From a checkpoint of a small mixture-of-experts model trained on Wikipedia.
Size: 9 layers, width 256, 51.6M parameters.
Experts: 96 experts in each of 4 layers, 2 picks a token, a softmax router, a shared expert of 128 neurons.
Below are experts of layer 6 (counted from 0) of a mixture-of-experts language model. Rows are named router (the router's row for the expert), gate (a neuron's input weights, with its number), up (a neuron's input weights, with its number) and show model dimensions 0-255. Each number is 128 + 32 x the weight over its row's rms, rounded and kept within 0 to 255. Numbers have three digits each.
Before each expert's rows: "gets" lists some tokens that make up at least twice as much of what it gets as of all text. This comes from a sample of Wikipedia text that the model never trained on. Tokens count by the router's weight.

# expert 1
gets: " one", " first", " two", " three", " most", " four"
router:111135123161176102130147169160126151125170126148134130118137140117114136091119139126100122094095154130110169106126129133124165127153144169071141154108104006088119143146122116167081164155125166205075211107146138147155124152128121105077164157116085090067106129130135079145177161095103122164115102116127090170153082139125085179099123145138200152073139089106105173096133092066141070078109116106105119137157079119101067133145122061099149123108133082146153097103123151116167104150129145171174077106135097193067116176112101196161141152110095143103146179112122100159099153190157097088154140149075077176180109094149110168113156143160105118104145154136106161166160119116109099103162047159133151140130141160126111107147118116105103167039122056095084176145125138095140190134119143
gate1:165141117116170159092142118119153133113213092094116104174087166143180077111104112114151143101118115171098121097111145149153108122084151121166117080063180134140156107156132095147102157177115125125146061065139149149169133146098116153170176114155164123142166126187184117152173119137101129101087044154180124193119126052173075159128113151109191098134179097145137155155151155159101156172184098133158142097173169127153121158129146176208098095128094134058105135124102134108114186159068172099098145160082083117076160081152078149125115115132117126108178111113095171140119108150142131083079151062134092125102127125151174070159182135131123175066074156094116092059135167107152132125126104133131125136099173140137168141110100143123126101081110096162129157120164103109112114108116189
up1:165116142125198205118110122094125148166143087085172129083111081113090106135169137131091119128150122157107134144120173150155118108125085139107079146166087085117126106136112182141076145140067139065143126162114065146128054109160111091132152078166131136134167179115123124107113148183094192169097037156197163089118125056170096100184118215137146129147130131098130124120140134106125146111173157151086080111130126120135083167155115158154129105114124149127125111165153058099085153138151136057175162110081161116139153103106147134215130113149185091111196118116115136143160130142070101114204086164106088094127109017145142189146139094100089135126123154158145117121078134128140114098141105108120134116148099114094069145119145103102111111142111132103109140086112057094097121115134156
gate2:091106128073122165107158131158091110114087058176135192117166148132145107161111132125082155165066065108069177121141127092122074123115144136104191110152155135186131127158157130163112137119094042136078122153138129103142141105180153118183110166092119112060110116195139135128149116146103132140122166129166103169145157134072148190136168179147179095108106097117162138147146122119153142131182114142134118079131122093182163128140152206151108095097193114185141180121159135176207142132128193158144079159108152103133092092146062063132142104120106090189141067108125140147099137124159107114108089107112123149110122082138099075119141167132131160056147145084083143150092156047130151181155088165133105120103168125082117145159116106123125120111157121077145052116129096119099129115176125
up2:126149176133130106161131160116143126130100183106112157112195117121198157152052136123102145128156116149124175125171167137133178156084086127144133157180142096109142155077122094172139165132161085124083092164123080121124166121130169124110148161089093093164174123137188100187096130081181098115130165123069122114153172111067115108161067118134065220137172129142176133152175086179132100130113118137116119139087187102103133128147141103159143050100159145160149168141113162183119112112105193092108157155163092123117109126118135153143195102165142117127110098123186144158104129118143161173133158155112110066131094161122092121083151182135195151185152136166080126117109098091137136163090106129100075101103174130130121099192140088174076133155156106106071101119157169100105123050086147
gate3:110065145131091097145110111116148097074122142151079158130106148137137078134103121122161084156111137113123152118101129141084140097173097131135142073121145085117135163135174136110093115145183136165187068101123128103152090117091179133129122124045078071165181102069122119142093110148094170180101150124148119153084137165111091083133142148141128159178154172201131128093070181104111098136098145187209117113079134108125135136162126106195170107165114202091103081143190177148114114171062136084136107146146085131092185155088130140059175138148149162124084114108113141147070121135082104116114140118090167128109137114159141132129120157153094153114126165080104107092165095146135174162148176141214109172119121059099160110167108204131198105072099113165140119123125146139133128098116141
up3:193112150104145184113125135107158122152095129181129075129101121123112109087189169141108098162095156161089093144115125095133088115139103105094082152152148159122151104125153158188141134157089160076104094111157106155125117125171145187125150133143173119092066154145113081097040125142112123119102134198133083154107145128122157117147136178137134115145122134134144144111110098126148114126164103087090055159172101131108140144170134158148104066161103119168132190134147102087146151118154107118152109132114099152134142151234136073143161094119170030117148211116134145165146161091121190159160098162130153088167094062143115115135143088167132102170159096156077161181102138129082092093199105079075105120087150069151078166159150106160149118142113177110094103072091069083118122144111096
gate4:125076108102094139146080103074164141098080130097061155169125177141134153125160108154115140074181083088129109124156130143115131157142145144122140152175139058111077145148178124123071059171142132201140058124140093203148181135128123195123140077104086118136194129126082159113144091152157177169112059159141158067136118117137124122126154198125160083116091155136099102075163136138169098142146102163130134140186160143101146150107152199130140120093181094110096095067144138133125129191146144127129142102168019094114157185102175157140140114198115109145167124075078143117113130110148133210127161113150128137134122135150156089115139097129157146119139177147133122097127108106129132121102155081176176104068132141119141148164100101065122150155131129078087123118157074120088137130102150
up4:172165113158154116066128156123046145127145102213174069150121085108100152163129124191120156117147115178150177125119162155117128165130111144121155078104158193142170115079069170129054184150134117120076121146113122083140084115115070091118079123153170155102100098145117092146146107086119138180096166081146146128112123165080145156175114065189073105137089060141131144143125132127144140143152132108102111113103149104126125152176097090105112165150136108137123141118113120109128102125150137134120116128126150148109157102102131126114207089082231156166106155154119104075186104097120165052170098109082135129094176138172108154092076147077078127096119112104089101128088113140166120131132046178102126166149117132123086123090181132123160117083136098167152179131076137125152113078153181
gate5:104194102163105128089126166130115118226118135144142069100118115132237130078074102124119083161128094140114101119129177110109096137121189161101137149136074075157158108124145112102164159116115166151131128135163118127149158111159112147158110115154122126144147136116149117151125128089059108132102145130154101116103104179109097113122171127151171091129160144112129171090080068095183114079148111132113137109090152047164101092149150150171106207091162120088137130102137142183136129159144123164143105124087130135201164050147103148158172103178155051087086132150158178142161071119140206099110146099176111143124111124092104141182104191167118154083114075080146169164117105128106147057166116097130123126126141150090160148172092161076129163103096147059119120070140150140106092121130120
up5:084122145102100114160109124124108109106071094153159066137102097123098130172164128058163167086171066163162162118128151108160139123159164069104160138119115088164139100175107136157121147118105128167099140162087133146155177161135097149118130175139120069137102133166120127178148140116128142153173063067102151116135104121110105124090107126142065109086180123190128150120184145143098147142129171135119115105197077170092139086148124126105072134132187200104098137092131105124096099109131048082106117166200113149153132127108156126142178131130166149143114162116146160113147107106146089105166137054120161123156116124124102090112079126122082148116159168135162121155089132185106091186047151133179106143098107166103099123084075166152151094140092078191192125078105157168199150181074115
gate6:143121096091121144201118102125178084132085143124159110073096143131132139114137100104144158165121116125168097119084166140186125156168125209148077146127164174174122097121138189124156100127158069109150110124150145112179084160117141143159123107125091169116133107145109149105176166129163099097115113128118120126198083143145177112142152115109123103139083079115161126143172158055049178140117105145233062089074086127113201142114096123140077095175102108134137176142073097152101128074167125127077125154159133135147074088098157084168080120178103108108123108081113170117169149130159122160129166090122161069153113153171117120157149151145175125151155123135152204168091094109155097123123122156170128178113136142157143076103129171136080161156081119135147072123069173142115103157122186
up6:127152110083183153101144157123165124129077084100153155171071114141174154160136098125156063166085124144098105117115124108107114128115142134087061133160082203157093117104111131167149128114173139144134136090147169143126145159148107148079099166152072093091139108126117169153139134089145115072167151164160164079124126070149127110154161137063113156143155158107099146140176073185090133182164092167130148155107080134040104139148128183093202076162133105131106132121082081131110166114141207152132126143088139140109200126197138140110205083128056160144145121108158080125144097139086165126173115147102145138104128121092164145130073111132099175105157143154140167081158160147130102083139110158173133098073141194116057171123147123079131128142118106115116170082136154180155156180129123
gate7:082156141106131113108101123124144139098158151028122139169140121139145104107113147123136124157129095136095167123146179166133145181185154103145151090218152133151110146128083121141116101138200085151080166103144142117114130107134123062141195077115138133131098084208139119140130103111166124114099102122111135118156108128094103191096122123154092059121141122125085156170159136124148061130137191137111168070176159109135122141149068110120143181103067105113155124155158136066153108114151127130128140122148094162113204107087135112126144158122162132098106087119126110060139113127086165120105135102072072126109090058144151191113122150146198197167089051163130090130098050149160068109099159139091100054103150160152160075120190096107143149130167141094100096182130147113130109113131140
up7:109156153121166143112153154142129107109142193086141126109083113167170149132120112124152119122207097190114178168089172164129097160133100132124063115126096104093112103110163156184095135141147132125156182132101143116131097123115146089118180081118118127159098156141156125086043130134110128109086092138207158053055187111108130190092120170107057073131133137143106138094178139043151096096137134134112153141146115089055115154165139091141093138121038088080115151178119108140179144111122133174144094158150083128141134117112123142126112193151145171106123115106103128145084074144106147109143133107113103114118093100101139153080157110141164125194077070154093156165150139138085115169104127137127079082179149163151172060125166105101185126092104093074145122088114123075088172130118144
gate8:161138174113105112110134108158070074132146095181120159120156121109075148137052119171136117143152092179156168193131116149097075110097082096084114154124095145146143104079151104106108156150140153125110161096100073189133110112111117077113135092122114112154066228094111169153075082103122072119116148146099082160100128116123077126105135170153149089147101086120165072109165173101144089109083149138117114122081155150118167119148180112118128143103193132146127119154079112085139110168166079155114135087091069150102152137075101137139159077069138147118096078058080177160108109140148177093167068110108160164118102074129160099132131117099147098145185115142113149081140092132114129141120106134096076174122161116141134038087152106133133177113139114122214164146138133089180159149095105
up8:074114092181112153122127132127120170141131165112088137165111124150175132131189128098149143114069169118079135063156133119118161169166169131181168103111155091122111184160092133125155112083145077083114089140184174088106151154125165177123148178171098152092171060182162096115163126100108166103126128130175177095151144171119169142113088095128115105125122191148116172137113095132112127147186107117153149101203122082141086136089113174138129138134018130140120121104172145098166123115072152134136125163152184090190117136143160136066105179186109139158155164178163088104136145144083131161104161143120078105111141166130139143147086141126113172125071128122139083185118175099124149125116125111111162075115140188152081229158117119112113068118123099125077099116089146145078096100148118
gate9:115107113140149123141144081150111141124156112149121098155181087109110179170139112071168146104168111086160135137167124186112166164102097177129122149106112102122137157188093116138131132135092128107169131147138138183126146078139126157104138179060156107116109164101162165204165124119108110142085111077135094143168139125134086156095163098149101120112097117132145173096144134163206145173092133163139150147161120097172126165150142097096172110113174117170070110057085108157118149185050183140064087120130093123115150167121134149149130100145170176115144099081109150107162117163166104107110130148082057137105131106132192115152139127151102154111206184126174126088102143108153107115031118081149099110061139144113117151169086111141148093167112070114074121099151073161112102202201156
up9:118092135133081124160149107119109123090133129114095077137163077103073107193132159180115148117157144132120162115159112140153108176154121112082042174155131085159154179134063132145124127151159127140191093109129078183108104158128125133071072157122172121146126116137136178160165095090115166190139117116093106159195090166133084117130118155143118091092097104103121194155085196132129147113102058097113089138147131161117078185139157097180179112173128142122080088102109119134110142178107142148126119134106110144092120087137095208159149105150159129143139104128094089111113130086115172145108151186101127197115130093159134104157118124096098136122153126120141069069083113083147152076060132075178101135153167164128055172082147089067112141145134106163080167102170136152139110144139205
gate10:150144152104114185172119127095173118082128149128094133150147142085162154084126084102150134077143136126124092176145084189117152172147163159186140173146139139102130147087118100092115144106117162145102132118144112111151132149118111187070123140063093097094167140139144111141096048110093128069110098140062164156088121158125082051115150099117176155151130194085092127152075122119151149146091153154148120178125102150136231164171128090138107097194089088091165123147157075159026080162138155124162105145106081132104123203123139098075129120108148109173125149167111087125082194143142105109108127184094097112173127136101159117137083090166128119101127162118159129105151082083157108156161108159118096150190164129085168091126160157138093133141079159119120105095118138097086105110168178
up10:105145159183145178201155165079118118147115182127115141081163149132098209094104152127134148054165090132120117155140081161066142183145182091112151154106102088119147133109148111102137113133072188135131160150159104167114096161155162156174119108078120141143164141117119135162093110144102138076127157145071173164113131128153095150135153076105189122088128155103140115184103072177188126152070170172144142159099135141129182067123128043127091108177109170082157160109174099132181063121082172161149098163118120150181116185070138113129152143137148106152075162162117115081074182136170135129157136114171159120149150145137153133131139086110147127109166152076138145133140156105178095102131120106087088122144184151119128081124167154168118150159145156124132125206150172128156161148181102
gate11:151129133188151134130110106149078097111168078111095127087191177149139105135157076166126122208071180166075080087109106175110079164090137129121149072150110141147122108166141147099133104117142102186158144123141117181118149155124145179134106075163153085153146114082081190124175123105106156108124144094094085125115104133124088124220085168081171074134112143119175078134087158097082104168137097095102109124132158153099099096114176103197115095080118125115122172161132101166205113144166170154164185108113092209134086137125123138147121187141147105114141154126170147131154145175123131066139114137149140143096151131102135170139096141062181175137054068117134141137158126107125123146101081107079138052119146143120214142156146093117109153128077157132144128115129145131172132117103142
up11:068157127107149096092105193165191149140122145081157166120068083114109111106103176077120145137157037133121094190113129096097167129185115110105078113109167139121070174080122128177167161096123148097160135137088101178155181102121104100123097128109098082065131163105097092116137166112194110155091189146107131092169112209125107124098111130095141157188105127231116155119176066127130145106140078127127136130124107148094121139146126184065133128173074127101163149132090141161112121112151146109082111201136097119144156118139158177111161134151133174044141128143102140122117108107170115131127118105152117128154094098135158128085088141108118174126139167115089158097096131103122119123134155164175135189141113106175132113081126107118130172155157084131107081159140110227161082147096090
gate12:154148161166087109188129126182171118144141103120154156143116150139072129102077141116158132134098118153121108175113113095105187168069076139149087074123086088101096132126116149111111075172115138133148082086111134113133127121147117142077144058108141053153137175098122087120114161107159056121148139100162129167154110102134177124102071151067134170159121099186152128171079114109124120155124114129193123135078164199110127129140129069108164114122139147091121131083127159088122072139157104174102129093096125168180126074120148131146139121143121141070170105094126078108192164151091142120097161135092116153085164162162192096091162140196052076136161150179181184082106136146158139098074125143139145159128127079121155119078143133156127128163091188158065120185146147133112128190155175
up12:208151156161145091173141101126156114129137086126147165148136128125053157087123097087126140127087145158092088139172169079099158132061110102090073102095081111116136154142101146120178087178119100129139102123100149093151174110117152158107154073096127061233097140078150135149163127103129050141118121105158139111137171092115122154069109108090126148164103112151208094115108099079124088177116118176178116146089161205146186107126102068093113170133178119099159166062099135134185114125108129166113106082094154137131112132146148157134179142129151125101145133112109076130139176177123128156106126125125147170140172125166184101074144145142109120139180173201126168064102144158177116137093110125129167141126098118113141161101141145165142119113154154166062140200129129149151187161116111
gate13:155191135116075117138167115188167144102099151199110132178099137143151156088127124057138123129118145182113094104129121154122122098134152076123118091141113156047120081110163111140142143151103121129101157148124165143147154187151106124181149095075127126126103074122144124087164116157117154112092178121093164166127157175157164111125126110159174125145101188123176146091075045139202101159094118132136073107110124121184151096159123132127124151081121180157132147110125149158129154076171136196116154150135094120063154136099179157024178106164140128137108097094100091118139080149135069157148089127087135092136085116078142124120149145129165194183131173131115143085134100118169144203165114132136134153147090154107128135172140135187209157145070095093115079151105159112187131175132137
up13:171164125123075151126167148224130146136078121203082119179117130131143135104169131098129127139118153165074092088129109137089128118164143118159132094133093157090136085077173105131116158107116121117095135125110145072157144144158138131102133127084134150103144080134121091063166157139103171148075184104055115161150123145114119097129150112155147116114127183127193149095096073141212087163096111125106098127102113090182131089167110121165129127052146177174135143107145139153139133086152151174150123135097120118087123143092191160060149120113115132125143095110102062121177075119116084137139085152055122118140146116112147148158144182111149153179107129145127123108109105093179156196157130141122120144125094171117095133165173083167217181140045104082149104118113146136217173146092095